Weights of a small mixture-of-experts language model, trained from scratch on English Wikipedia.
Size: 11 layers, vocabulary 2048.
Experts: 64 SwiGLU neurons an expert, 4 picks a token.
Training: a variant of Muon for the experts, 6504 steps.
Below are experts of layer 7 (counted from 0) of a mixture-of-experts language model. Rows are named router (the router's row for the expert), gate (a neuron's input weights, with its number), up (a neuron's input weights, with its number) and show model dimensions 0-127. Each number is 128 + 32 x the weight over its row's rms, rounded and kept within 0 to 255.
Before each expert's rows: a language model's description of what the expert responds to. This comes from a sample of Wikipedia text that the model never trained on.

# expert 33
It responds to: Closing pieces of a word right before a comma or space, such as fasc-ist, Thurs-d-ay, wound-ed, thems-el-ves, Cec-il.
router [136 167 132 109 166  86 124 144 133 113 168 124  86  85 173 149 133 121 155 113 102 169 155 149 129  98 202  88  85 125 130 147 118  91 107  90 118 174 152 122  93 107 153 139 119  96 150 103 158  99 160 113  96 108 106 103  97 130 159  88 147  78 155 155 116 131  85 113 113  96 137 180 170  66 114 136 162 126 119  86 178 128 151 185  89 143  41  90 160 183 108 113 132 152 149 118  66  59 150 130  69 142 117 105 175  90  91 185 119 148 107 105  75 112 163 118 147 112 134 117  77 176 119 178 178 123  92 163]
gate0 [133 159  76 113 180 103 142 108 140 121 171 137 121 104 164 149 138 154 212  97 213 132  72 177 165 169 130 115 111 171  94 127 130 127 128 113 102 217  65 123 164 129 172 141 196 160 116 106 124 137 157 117 123 121 130  97 116 143 161  84 124 121  95  89  85 112 122 123 142  73 145 147 112 128 180 156 158 108 127 119 100 161  96 128 157 102 125  74 138 154 134 201 120 132  82 128 174 140 167 155 143 149 126 136 125  93 214 142 141  99  87 103 128 117 161 100  76 132 151 137  56 154 120 133  79 168 141 154]
up0 [147 140 188 175 158 149 175 138 109  95 145 125 145 141 103 126 196  96 219 110 120 123  90  75 130 114 155  90 102 122 129 129 146 172 125 145 219 105 116 160 120 154 147 133  94 108 174 181 130 120 125 131 140  88 116 214 131 102  81 123  94 158 163  95 139 152 173  78 129 146 127 105 180 136 128 182 101 102 121 115 100  58 101 114 132 224 139 132 157  70 157  87 178 139 142 127 119 132 175 126 149 158 100 102 125 117 134 110 136 106 118 147 121 125 147 127 192  92 107 144  93 153  85 150  75 151 107 136]

# expert 36
It responds to: Second syllables such as le, he, ro, che inside proper names and words, often French or place names: Roc|he|ster, C|le|ese, C|ro|atia.
router [103 143  66 127 137 184 168 117  92 164 131  90  89 118 158 121 125 162 105  86  45 180 149 147  90 150 129 186 141  85 122 119 144 142 133 163 130 100 131 127 191 137 137 118 104 101 225 110 145 106 167 109 128 158  94 146  67 126 167  71  95  96 106 161 139 121 124 126 122  91 162  58 161 112 142 161  96 102 183  99 137 124 101 125 127  81  92  96 104 131 112  90 137 137 134  93  78  45 157 132 161 143 169 176 138  77  90  86 136 116 174 147 118  89  91 105  99 102 108 128 134 162 102 155 167 119 112 124]
gate5 [150 165 122 149 176 146 126 125 104 116 111 187 144 103  98 108  71 151 165  62  77 112 107 131 143 118 155 136 156 156 187 123 129  77 134 133 139 156 120 112 108 149 109 147  98 111 150 152 119  57 195 112 133 133 145 104 126  81 135  87 139 146 141 128 156 197 134 157  39 109  90  60 144 152  75 125 116 129 123 145 122 117  86 129 104 148 130  61  95 161  93  81 178 141 152 128 112  79  72 103  56 157 161 138 144 172  92 120  94 154 147  63 143 161 145  98 110  84 117 125 126  82 144 132 148 167 144 183]
up5 [229  90 121 158 155 119 164 143  73 135 155  95 154 138 134 155  84 117 106  99 121 152 152 129  75 124 158 161  97 105 147 147  96 131 191 162  97 126 151  87 138 175 143 154 132  70 112 131  83 137  86 131 117 110 140 136 172 133 170 101 169  58 159 120 164  81  62 104 141 126 101  78 154 112 130 163 144 165 179 169 156 137 163 170 129 111 100 126  42 140 126 128 124 191 145 140 122 132 153 116 153 138 154 103 198 135  61  95 130 203 139 114 131 100 146 113 117 135 116  75 124  82 165 126 164 125 133 132]

# expert 45
It responds to: Word-initial capitals, mostly vowels plus R, that begin names or taxonomy terms, such as E-udicots, R-ita, O-livetti.
router [138 157 157 160 126  83 110 106  93 120 106 211 124  57 138  85  72 145 147 106 161  77 142 124  89 140 163 172  82 156 107 135 116  58 104 147  98  97  91 125 146 167 123 150 103  85 111 135 144 186 129 112 114 131 123 159  93  70  85 116  87 143 166 124 117 130  84 131 147 154  92  99 134 184 144 136  89 171 146 182 102 168 181 145 120 206 118 118 172 110 157 141 137 181 146 101 138 114 158 182  99 116 122  96 105 171  95 101 106 170  85 124 172 102  84 122  65 126 153 150 147 162 103 122 146  79 146 130]
gate0 [163  92 185 145  99  93  91 125 151 103 158  99  98  77 152 165 152 149 121 101 143  83 104 124 147  89 169 123 142  72 121  95  90 121 146 129  93  80 144  95 204 112  98  90 122 109 166 159 153 124 116 113  97  85 138 103  64 123  91 103  84 176 129 106 108 157  98 126 160  88  89  89 148  41 150 120 108 115  91 103 119 130 174 124  62 159  87 134 117 111 151 154 134 117 134 124  49 151 105 105 154 136  98  92  83 104 125 110 131  87 145  50 144  89 124 117 138 145 109  63 152 138  64 135 132 136  77  91]
up0 [ 63  92 102 156  89 182 194 108  78 156 137 208 133  93 132 104 119 135 118  87 122 154 118  78 131 154 130 121 106 106  94 125 151 139 126 152 126 143 166 141 153 153 155 123 183 114 160 145 111 123  80 154 175  76 141 169  93 180 128 120 155 106 129  91 100 132 126 140 134 116 107 109 134 133 114 154 128  77 113 197 114 116  83 121 182 144 111  73  95 163 107 104 112 135 121 100 142  76 143 193 130 153 113  84 124 118  98  96  80 135 172  61  96 139 152 116 102  56 185  42 130 112 107  94  73 125 141  98]

# expert 37
It responds to: Inner and final pieces of non-English names and words, often Spanish, Slavic or accented, such as Ai-res, Estudi-os, Azerbai-j-an.
router [114 162 126  77 142 166 150 122 105 178 111 114 156 131 102 158 125 101 122 108  84 169 136 175 130  57 125 160 128 137 140 134  93 138 123 169 130 170  83 130 146 106 136  72  90 171 132 110  63 116 178 103  63  67 105 143 124 145 135 153 139  77  97 110 110 121  97 123 107  95 145 131 102 109 106 218 235 139 108 114 108 120 155  98 121 175 147 104  88 199  80 151 146 155  67 120 154  97 151 138 118  83  87 117 174 110  99 113  99  56 139  98 103 161 118 164 119 110 120 135 177 104 135 152 105 146 110 147]
gate5 [172 121 133  50 120 180 127 115 131 148 163 129 206 104  69  54 133 170 166 166 127 110 147 153 133 156 153 151 158 152 118 142  91 136  64 121 163 118  76 126 103  64 155 162 159 170 171 133 153 128 109  83 139  78  89  84  94 145 141  91 133 112 156  86 120 105  92 106 123 123 185 122 166 156 122 169 177 110 119  88 153  92 179 153 165  76 109 130  71 114 143 149 152 163 142 127 146 112 134 145 134 112 176 143 167 127  89 130 153 135  81  82 123 183 107 128 164 107 119 146 207  82 130 110 129 135 105 160]
up5 [149 184 119  72 145 133 141 146 111 123 108  84  98 121  95 103 161 103  94  67 146 109 136 167 121 129 157 144 147 111 145 117 135 142 106 118 187 152  77  99 150 142 194 125 119 191 196 153 134 134 131 118 172  35 134 172 112 160 110 102 128 113 158  91  80  68 165 120 177  51 149 137 138 133 165 152 130 126  92 137 143  60 137  82 165  72 110 110 138 120 156  83  83 147  92 124 122 172 161 131 167 139 156 217 159 131 118 110  96 106 105 137 131 191 144  95 116 149 118 142 167 112 159 113 145 127  84 132]

# expert 59
It responds to: Pieces inside proper names and foreign words, like Tu-are-g, Isra-el, Alex, David, Robert, plus non-Latin script bytes.
router [135 106 134 129 178 159 171  84 121 195 144 119 140 158  94 145 168 175 116 146  98 188  92 135 143 118 144 177 132  69 136  87 137  99  57 141  97 163 128 146 137 156 173 102 116 129 132  89 115 112  97 107 128 124 114  74 131 163  98  72 104 164 112 153 126 136 183 136 153 114 161 137 167 106 125 114 103 113  94 178 150 127  88 116  96 253 119 114 154 163 123 145 148 108  89 167 167  76 149 111  96 140 148 168 104 100  66 158 102 127 132 123 161 138 104  85 103 169 164  82 138 162  99 170  90  98  94 173]
gate0 [137 132 152 109  97 152 123  84 116 127 217 124 174 170 169 125  81  31 110  43 152 116  92 143  98 125 131 169 194 119 191  69 156 118 101 109  87 149 129 159 146 120 173 144 145 128 159 108 157 158 126  94 124  86 135 110 116  90 116  70  95 155 133  58 104  94 143 184 181 126 132 183 133 187 141  79 115 136  85 149 122  75 131 121 126 126 136 158 133 139  67 118 138 132 149 152 102 139 146 136  89 138 103 118  99 119 137 115 139 162 158  94 126  93 173 134 154  83 151 166 154 128 115 163 113 115 120 189]
up0 [ 94 129 106 123  35 150 120 164  82  88  95 114 113  97 152  99 116 114 121 209 128 104 116 154  93 104 153 110  91 112  67 219  96  56 140  81 103 100  74 110 155 106  97 127 129 142 133  95 135 126 115 109 154 144 139 103 187 129 121 110 176  73 103 154 180 124 133 186  69 173 127 123 106 116 117 122  92 137 137 150 102  99 125 109 145 115 122 109 169 110 193  72 128 141  62  98 112 154 109 149 140 109 133 151  84 100 158 142  99 113 132 129  81  82 125 105 109 131  77 159 145 179 147 136 139 101  99  66]

# expert 14
It responds to: Inner pieces like ic, or, is completing words and names such as Michele, Magic, memorial, article; also whole words like House, Museum.
router [124 152  94 131  97 203 170  66 110 152  93 146 125 177  84 140 150 130 119 136 184 104 128 134 178 156 129 115  73 134  98 151 103 112 140 105  91 141 108 137 154 105 159 140  76 163 181  88 146 122 144  95  89 158 167 133  90 168 150 151 128 167  76 149 118 132 131 138 121 108 127 168  92 169 131 165 139 110 131 111 150  98  85  90 106 192 114 164 139 158 120 130 124 123 163 118 183 108  64 136 125 109 111 181 134 130 110 101  98 186 101  55 188 164 144 140 130  64 166 118 116  64  85 175 114  80 160 187]
gate0 [163 125 162 167 167 141 194 157 166 127 108 155  99 160 121 163 136  84  93  95 125  88 109 132 192 105 144 148 157  75 194 123 180 122  80  87 124 186 140 235 135  91 121 105 109 166 153 123 139  98 157 120 138 100 111  62 118 142 155 135  84 148  76 146 161 117 143 141  89 119 142 182 165 125 108 197 185 123 152 131 135 158  95 148 147 170 109 130 116 134 149 131  93 116 147 138 134 146 114 152  95 110 150 107 146 129  96 110 131  77 115  67  69 123 131 125 153  66 164 117 120  88  59 167 130 123 169 142]
up0 [151 155 116 153 143 140 135 104 135  81 135 130  86 111  97 160 113 152 170 226  71 160 107 118 145  74 146 114 100 146 142 101  73 136 142 129 145  78  91 118 134 119  94 122  76  94 106 137 100 157 160 168 119 120 184 133 101 136 139 104 122 136 140 100 118 225 161 127 174 111  91 119 143 162  65 106 127 153  96  85  70 152 165 124 208 120 121  64  93 139 121 123 169 152 140 180 159  93  96 122 171 116 111 103 143 116 121 182  98 152 162 158 128  88 109 181 123  62 173  92 146 137 162  96 128 136  97 112]

# expert 16
It responds to: Word-internal pieces and number digits, such as the v in carving or Marvin, Stat., month names, and score or coordinate digits.
router [ 81 142  96  93 123  74 139 163 138 130  58 126 146 112 240  90 184  96 116 179 131 150 163 165 101 188 149  95 103 139 128  88 117 183 143  90 163 156 157 159 128 152  87 115  96 166  63 107  82 180 131 139 172 167 114 169 156 150 161 117 113 158 149 117 109 135 123 130 127 124 148 151 106 115 121  74 128 141 118 124 122 153 110 110 110  48 133 152 113 165 160 131 105 104  81 101 145  79 158 181 136 138 137  92 136 133 116 138 113 134  69 108 143 160  46 134 131 120  65 155 102 138 119 150 106 185 123 104]
gate0 [126 116 144 151  67  90 160 166 181 109 119 131 171 142 163  67 162 125 108 140 117 172 148  87 143  68 146 118 104 141 119 124 189 136 153 102 182 140 125 109  66 186  81 108 132 127 104 142 149 147 116 178 131 152 114 127 153 162 153 133 128  94 119 148 144 145 153 182  60 155 129 102 110 161 146 133  96 189 145 170 189  50 168  81 139 156 129 139 115 133  92 126 173 126  74  80 135 178 134 106 158 139 126  69 106 152 135 135 139  83  88 130 105 139  71  94 119 129 175 122 136 181 139  62 164 116  71 113]
up0 [187 167 194 107 129 124 127 166 182 186 126 166 136 125 145 135  68 124 162 129 102 146  97 175 137 146 109 117 151 172 140  71 177 186 114 157 116 110 123 147 150 140 147 154 179 139 114 128 185 148 130  96 134 131  84 137 105  93 121 131 190 121 139 110 161  92  85 114 164 108 193 146  83 144  97 192  62  87  57 130 141 119 137 144 165 167 124 144 143 185 116 106 111 139 134 137 141 164  93 127 108 164 173 193 146  59 140 104 101 130 121 128 119 188 122 148 140 123  65 114 145 109 205  96 121 120 119 128]

# expert 13
It responds to: First pieces of words and names after a space, such as G in Game, Mich, Thom, Rober, g in good, and year prefixes 186.
router [124 129  78 111 101  87 126 180  92  95 208  49 155 113 124  96 121 135 160 137 174  96 176 128 176 114 147 151 112 138 123  51 152  78 162 103 150  88 152 122 167 130 164 111 151 110  95 136  59 182 183 119 133 157 135  94 125 140  94  80 109 130 177  80 148 141 134 139 142 150  91 198 126 120 160 148  87  72 168 128 137  98 116 168 149  56 161 126 114 146 157  70 129 124 144 146 139  97 104 142 175 150 122 122 104 132 206 132 125 135  78  99 140 121 103  91 148 104 110 135  86 146 142  94  95 107  99  98]
gate1 [106 140 142 171 164 110 129 152 160  64 137 158 194  62 123 146 106  99 179 112 163 105 126  79 134 111 152  60 182  57 135 106 156 174 130 159 132 148 115  92 140  37  93 117 116 159 119 141  90 157 170  88 100 116 104  89 146 108 156 125  91 144 182 106 146 156 109 130 132 135 125 127 186  94 176 138 127 139 115 124 146 131 139 158 121  60 132 145 175 112 164 100 107 148 115  96 109 152 120  65 118 148 125 157 105  68 154 135 169 149  51 108 126 153  69 101 158 163 122 138 132  51 130 119 113  84 123 116]
up1 [153 103 120 103 104 112  80 112 128 151 153 154  59 116 159 116 138 170 100 100 157 148  55 130 124 146 119 176 100 112 118 104  96 152  80 127  71 104 138 150  85 155 140 132  71 102 127 160 150 117 130 136 150 127 154 141 138 119 136 150 146  87 120 156  94 137  98 157 135  96 125 157 116 122 151  99 101 165 157 118 152 105 163 113 127 140  63 159  75 152 105 169  95 135 130 191 153  74 150 219  91 123  66  89 108 171 112 179 111 133 189 108 146  84 146 178  71 125 197 109 124 219 125 145 152 164  96 113]